Below are experts of layer 9 (counted from 0) of a mixture-of-experts language model. Rows are named router (the router's row for the expert), gate (a neuron's input weights, with its number), up (a neuron's input weights, with its number), down (a neuron's output weights, with its number) and show model dimensions 0-191. Each number is 128 + 24 x the weight over its row's rms, rounded and kept within 0 to 255.
Before each expert's rows: a language model's description of what the expert responds to; "comes before" lists some tokens at least twice as common just after its tokens as in all text. This comes from a sample of Wikipedia text that the model never trained on. Tokens count by the router's weight.

# expert 17
What it handles: Place names, digits
comes before: ",", ".", ".\n\n", " City", " and", " State"
router [125 123  96 160 149 115 137 155 131 117  95 165 167 105 132 129 103 176 134 115 165 122 125 106 163 167 153 120 171 146 159 137 141 124 152 109 126  98 138 106 113 101 172 126 137  92 116 140 148 137 118 106 104 133  99 118 148  92 150  82 108 158 129 143 149 151  83 131 147 148 100  91 115 183 160  63 124 133 144 146 107 173 147 124 134 107 125 142 128 169 134 143 109 149 161 123 118 134 156 122 108 158 134 141 110 146 135 151 127 133 128 101  86 130  98 112 133 159 165 123 137 104 163 175 118 100 128 154 123 153 128 127 121 106 153 161 115 122 115 133 123 158 122 129 116 117 167  95 149 110 171 101 157 171 152 108 130 123 139 162 150 176 153 161 118 140 162  92 143  74 124 135 143 128  93  92 170 143 168 116 135  99 122 131 119  94 129 103 154 137 127 164]
gate1 [ 94 126 153 166 154 148  83 150  94 164 152 150 149 113 109  87 156 121 144 176 129 119 110  80 104 168 112  77 131 103 104 140 126 146 142 143 145  74 105 125 142 178 109 146 107 101 110 134 151 108 125 110 139 167  61 125 131 126 152 104 141 142 138 152 132 158 127 144 136 116 121  96 120 128 131  97 135 124 129 146 122 118 127 114 158 126 109 131 158 182 120  98 100 133 168 140 136 109 116  78 126 109 120 108 135 111 133 134 105 151 173  82  98 133 119 146 131 120 126 135 129 100 164 139 154 146 115 115 107 126 137 162 165 160 133 158 100 112 158 143 125 155 155 120 131 112  94 111 148 106 103 138 143 129 111  81 125 102 167 160 135 177 155 102 102 136 119 117 107 131 142 160 155 147  97 109 119 117 179  98  78 121 133 111 188 121 140 146 153 130 135 147]
up1 [115 135 120 114 134 126  96  91 175 146 132 147 123 125 160 164 126 116  87  79 153  71  96 120 139 118  94 132 143  93 156 134 126 119 123 185 137 103 195 107 116 153  73 135 113 148 158 120 153  79 142 101 111 110 119 118 145 121 122 129 117 162 151 138 104 123 139 147 114 153  97 122 144 152 102 123 149  90 115 158 129 149 129 130 107 114 169 190 165 150 155 152 154 136 132 106 100 101 153 117 150 147 176 132  95 136 139 171  91 128 122 137 121 105 119 106 138 149 126 162 117 168 157 134 108 139 128 140 111 111 127 118 129 151 154 117 108 116 108 111 129 101 113 113 155 110 152 111 142 166 167 137 132 144 118 132 166 127 110 110  96 131 111 162 153 168 111  77 177 125 129 108  92 132 146 143 113 127 133  91 113 165 125 129  72 117 154 126  95 120 117 105]
down1 [142 106 139 115 116 153  76 157  96 110 151 119 116 156 138 109 133 114 145  94 130 126 121 142 118  98  90 136 135 138 130 126 141  92 124 144 150  85 124 129  92 178 102 103 122 125 104 137 126 135 112 140 160 129  83 133 144  99 101  99 113 117 147 145 153  92 136 154  99 135  92 107  92 126 193 105 174 160 152 108 119 125 150 115  92 152  91  93 157 133 168 143 107 136 128 143 122 155 145 123  86 128 110 120 138 101 132 144 154  90 174 126 161 148  43 157 115 156  80 130 148 158 115 103 134 143 137 160 161 128 112 149 139 101 138 140 137 125  87  92 151 153 149 133 130  97 132 156 138 130 129 198 151 135 139 151 111 165 150 129 141 135 127 131 118 136 115 147 123 149  89 120 114 126 143 117 143 173 167 169 151 133 131 119 129 132 121 167 177 115 126 123]
gate2 [123 136 145 172 149 146 147 144 113 129 147  87 133  94 146 174 128 151  96 117 136  87 153 147 101 118 136 109 145 110  99 108 109  91 154  89 141 129 154 105 114 123 107 131 122 130 112 127  69 114 156 120 133 130 136 137 180 150 106 139 124 172 167  94  81 140 141 156 167  91  77  91 130 131 123 108 108 108 153 161  86 175 141 145  88 127 118  92 152 124 130 135  95 153 159 139 150 165 132 136 152 130  85 112 127 121  71 133 132 150 118 135 105  85  85 133 125 149 139 172 105  67 153 146 129 155 160 134 131 144 126 147 166 145 107 143 110 116  91 106 119 125  89 114 138 116 140 118 121 129 108  99 120 114 141 137 172 144 137 135 148 126 105 114 111 183 106 123 117 114  99 136 139 153  87 145 135 144 130 147 135 137  96 148 113 151 133 162 152 150 142 168]
up2 [124 114 150 126 176 118 170 154 128 135 138 127 111 162 134 128  88 104 118 122 107 181  98 132 159 127  63 107 161 139 166 183 130 119 142 151 113 117 122 117 149 110 145  96 181 135 144 100 100  93  87 139 119  94 148 152  99 168 158 134  96 108 137 181 160 130 114 161 159 147 128 152 124 130 135 117 165 137 153 119 133 108  72 161 146  79 113 131 112  92 143 121 114  88 119 113 127 141 104  92 138 121 108 121 125 143 141 115 186 127 142 143 119 165 151  96 135 131 127 131 140 145 112  97 117  91 115 131 171 116 100 110  87 147 103 170 115 157 142 123 133 152 144 127  93 146 114 134 147 102 112 147 156 125 109 169 143 120 112 149 120  91 136 117 124 126  96  93 113 141 126 122 174 144 152 155 159 130 146 108  78 130 137 126 101 154 127 122 159 131 153 102]
down2 [141 146 131 103 177 104 120 114 100 134 122 103 163 111 127 128 151 113 155 168 142 118  91 130 148 168 132 124 169 112 105 153 118  79  99 109 116 120 112 126 102 131 105 124 173 139 122 124  72 113 156  98 110 156 139 167 152 153 129 109  82 138 123 124 118 142 102 135 120  86 141 116 135 137 162 149 144 150 155 143 134 182 122 129 127 112 133 119 119 120 142 114 100 141 155 158 169 127 191 101 121 140 133 149  98 136 143 118 107 136 127 129 131 157 100 139 161 182 124 134 119 155 115 143 118 157 162 165 130 140  87 104 129 157 124 130  87 195 126  95 135 104 108 126 106 182 173 134 116 108 137 104 141  91 100 117 104 128 113 147  91 130 127  83 104 113 147 133 115  99 115 147 121 130  89 132 143 176 176 152 163 152 123  76 115 163 128 121 151 113 120 123]
gate3 [140 147 102 132  87 138 116 102 170 166 105  98 122 147 129 129 143  83 167 132 100 117 101 114 149 159 128 150 176 123 148 147 106 125 124 120 101 146 129 138 105 111 126 124 140  93 142  93 150 106 131 128 154 153 143 123 159 133 100 149 149  93 136 121 109 120  89 125 112 138 107 100 199 134 109 110 147 140 117 118 169 123 130 120 148 142 112 105 160  89 102 104 122 113 128 161  94 173 116 111  95 122 120 181 146 145 123 153 122 134 112 148 123  98 167 155 130 141 124 159 145  89 139 119 140 101 121 127 157 128 135 124 130 151 144 118 123  82 170 167 136 125 127 158 150  84 138  79 161 123 156 127 149 147 148 192 125  99 159 135 126 144  98  95 117 160 136 127 150 100 145 114 114 106 137 149 144 125 195 153 141 138 113  83 162 130 133 116 116  73  81 157]
up3 [132 115 132  78  90 114 131 164 167 153 131 163 155 140 150  73 113 122 125 104  97 103 126 140  99 128 151 136 136 149 143 159 142 143 116  82 132 121 101 133 117  89  95  73  93  99 155  67 100 108  89 114  63 132  78  74 130  93 135 136 136 138  90 146 145 178  86 124 158  92 165 125 139  70  99 100 136 114 152 142 142 144 133  83 130 119 150 170 135 107 116 139 157 112 101 124 136 128  97 111 140 102 142 144 191 111 134  93 136 118 106 101 131 115  86 127 133 142 132 130 135 114 128 135 115 118 100 139 106 166 126 153 106 155 139 110 127 138 101 115 129 147 114 132 156  88 146 113 151 142 132 129 107 151 118 101 111  98 130  89 139 128 129 120 117 155 142 118 143 159 158 117 118 135 102 115 131 165 136 135  97 151 133 118 120 171  98 126 127 105 119 131]
down3 [153 131 128 139 135 140 111 102 135 143  99 125 152  89 155 125 133 138 143 159 159 131 121 146 134 141 142 104  98 127 103  87 191 148 128 134 101 128 137 142 161 130 132 163 133  91 140  97 148 131 148 124 169 175 129  99 162 156  56 101 111 125 174 145 125  75 137 165 146 123 150 127 151  93 164  99 151 116 110  91  98 129 110 129 120  85 148 153 137  72 106 136 128 105  97 177 170 130 103 125 159 167 136 111 107 122 153 145 124 154 122 146 155  68 148 152 167 144 153 131 141 139 156 118 155 123 125 137 132 133 137 156 145 108 138 128 108 110 156 142 128 166 121 114 143 115 161 140 170 111 139 152 151 124 118 108 125  75 135 126 105 157 125  73 132 126 150 122  93  91 135 158 160  95 116 140 133 157 105 146 141 127  94 117 133  98 124  88 117 132 152 139]
gate4 [112 121 132 163  96 112 125 123 152 160 119 152 150 136 133 103 109 141 162 151 129 139 137 126 132 122 154 118 141 146 137 151 147  89  58  89 104 136 119 110  89 113 114 125 110 117 134 139 129 137 172 147 115 114 124 119 116 181 150 134  82 136 162  97 158 152 150 120 184 128 177  72  94 121 143 122 118 155 148  88 105 110 108 124 124 119 158 121  84 177  92  90  80 141 118 158 141  89 110 121  89 175 109 139 144 119 168 103 148 142 153 148 161 159 116 114 139 139 120 163 106 142 148 158 146 153 145 107 115 153 152 144 121 152 120 127 157 152 145  93 138 152 110 156 135 181 127 144 133 144 151 146 118 139 133 123 169 101 154 128 119 124 131 137 166  95 144 106 129  84 151 163 126 150 113 115 179 101 135 157 115 113 137  97 136 111 156 153 125 143 148 159]
up4 [135 138 150 123 117 124 136 153 112 134 135 145 124 135 111 154 144 110 117 102 133  94 123 117 132  78  75 165  98 100  86 116 103 185 169 136 145 106 128 158 134 115 174 147 112 137 140 159 142 103 122 104 183 158 141 132 127  68 121 152 114 132 108 113 116  90 111 124 130 136 109 151 118 123 100 105 133 117  94 144 144 119 127 111 128 127  73 109 135 127 140 132 160  84 126 107  97 146 153  88 175  81 121 131 138 146 141 142 140 144 122 153  93 117 151 108 110 111 152 127 162 162 176 126 159 133  82 130 145 115 150 178 131 136 141 180 145 112  76 167 112  93 135 161 100 134 149 119 133 139 170 149 175 145 138 168 111 134 127 116 142 108 133 115 127 162 112 175 102 141 101  94 129 130 134 134 111 137 169 109 129 146  87 128 110 143  77 123 117 117 158 126]
down4 [107 152 124 118 117 122 124 143 121 146 127 123 111  84  95 164  89 127 119 118 102 155 154 126 115 111 147 128 139 144 153 143 135 102  79 135 113 177 139 131 132 140 123 146 133 128 118 108 103 121 127 140 134 108 126 145 147 127 137 179 115 108 149 134 137 120 110 132 156 145 173  96 115 129 146 126  98 119 127  78 151 110  90 130 145 106 138 154  95 138  77  94 111 105 165 122 120  90 162 132 126 137 146 130 114 128 120 143 157 157 134 131 119 129 164 104 115 156 142 105 134 127 163 180 104 161 150 117 107 150 159 119 118 128 141 134 160  73  68 153 150 145 129 172 140 122 118 141 117  98 135  69 141 107  88 113 120 171  96 118 118  73  95 146 169 127 141 137  86 122 137 134 123 145 121 103 109  75 118 104  57 151 118  73 127  92 129 109 187 127 125 122]
gate5 [122 117 103 172 119 141 126 105 124 165  97 141  84 144 131 122 101 133 122 131 128 117 162 117 154 162  78 103 165 119 131 149 119 111 128 140 106 107 104 155 123 125  64 134 169  98 117 155 126 122 124 112 124 125 130 126 181 139 142  94 152 123 131 138 103 173 124  97 107 134 131 153 124 117  98 104 152 123 200 140 121 154 172 126 153 120  88 141 124 150  76 129 139 118 127 114 116 135 164 146 154 132 143 101 106 147  92 168 121 125 173 182 126 139 149 133 112 181 146 117 159  87  94 114 108 147 125 160  74 107 101 142 145 134 164 145 119 101 144 179 127 140 116 163 126 122  78 148  65 108 150 119 145 121 105 141 115 121 102 180 110 150 131 153 131 131 116 137 139 119 127 147 128 158 118 105 144 125 152 102 127 148 152 150 134  92  84 137 113 135 138 116]
up5 [143 144 145 152 149 141 136 118  95 140 117 120  91 115 144 132  78 157 140 157 128 120 135 131 129 106 123 104 130 140 159  94 127 124 178 185  97 106 152 124 152 126 142 107 121  91 110 137 102 108 152 121 130 159 152 116 103 139 138 145 175  99 128 140 130 129 123 120 146 151 156 158 145 140 113  89 131 165 158 140  85 149 140 151 129 137 119 155 151 139 114 149 108 133 118 134 180 131 133  79 138  95 131 135 158 129 123 127  95 154 139 130 114 123 131 118  80 121 159  63 171 125  85 146 129 110  98 180 100 131  98 121 157 136 107 128  64 133 115 153 164 165 106 127 109 163 113 129 144 115 116 109 163 126 110 163 143 108  92 137 171 102 141 102 140 131 141 102  97 171 156 117 109 113 120 165 133 129  82 174 155 134 163 112 141 165 152  96 119 124 172 150]
down5 [118 102 114 112 151 154 116 108 146 114 138 107 136 113 149 135 160  89 113 134 125 115  95 137 129 126 121 112 156 174  85 118 127 136 144  54 106 141  64 107 129 166 135 111 146 114 116 193 141 103 133 116 156 121 149 149 118 119 114 167 103 118 132 168 158  83  88 101 125 144 134 160 120 140 152 144 133 165 156 151 145 119 127 136 113 121  83 115 150 106 169 148  90 130 117 128 122 146 130 109 112 151  81 157 115 171 122 128 132 117 171 132 114 119 124 134 130 164 190 123 103 103  75 133 108 186  89 131 108 138 125 140 134 122 134 141 106 169 120 154 162  93 102 108 135 136 118 119 165 151 128 130 171 122 145 145 121  76 120 108 117  93 139 136 135  97 141 152 146 108 115  85 166 121 147 115 120 129  82 136 140 138 132 141 110 100  97 156 145 125 156 150]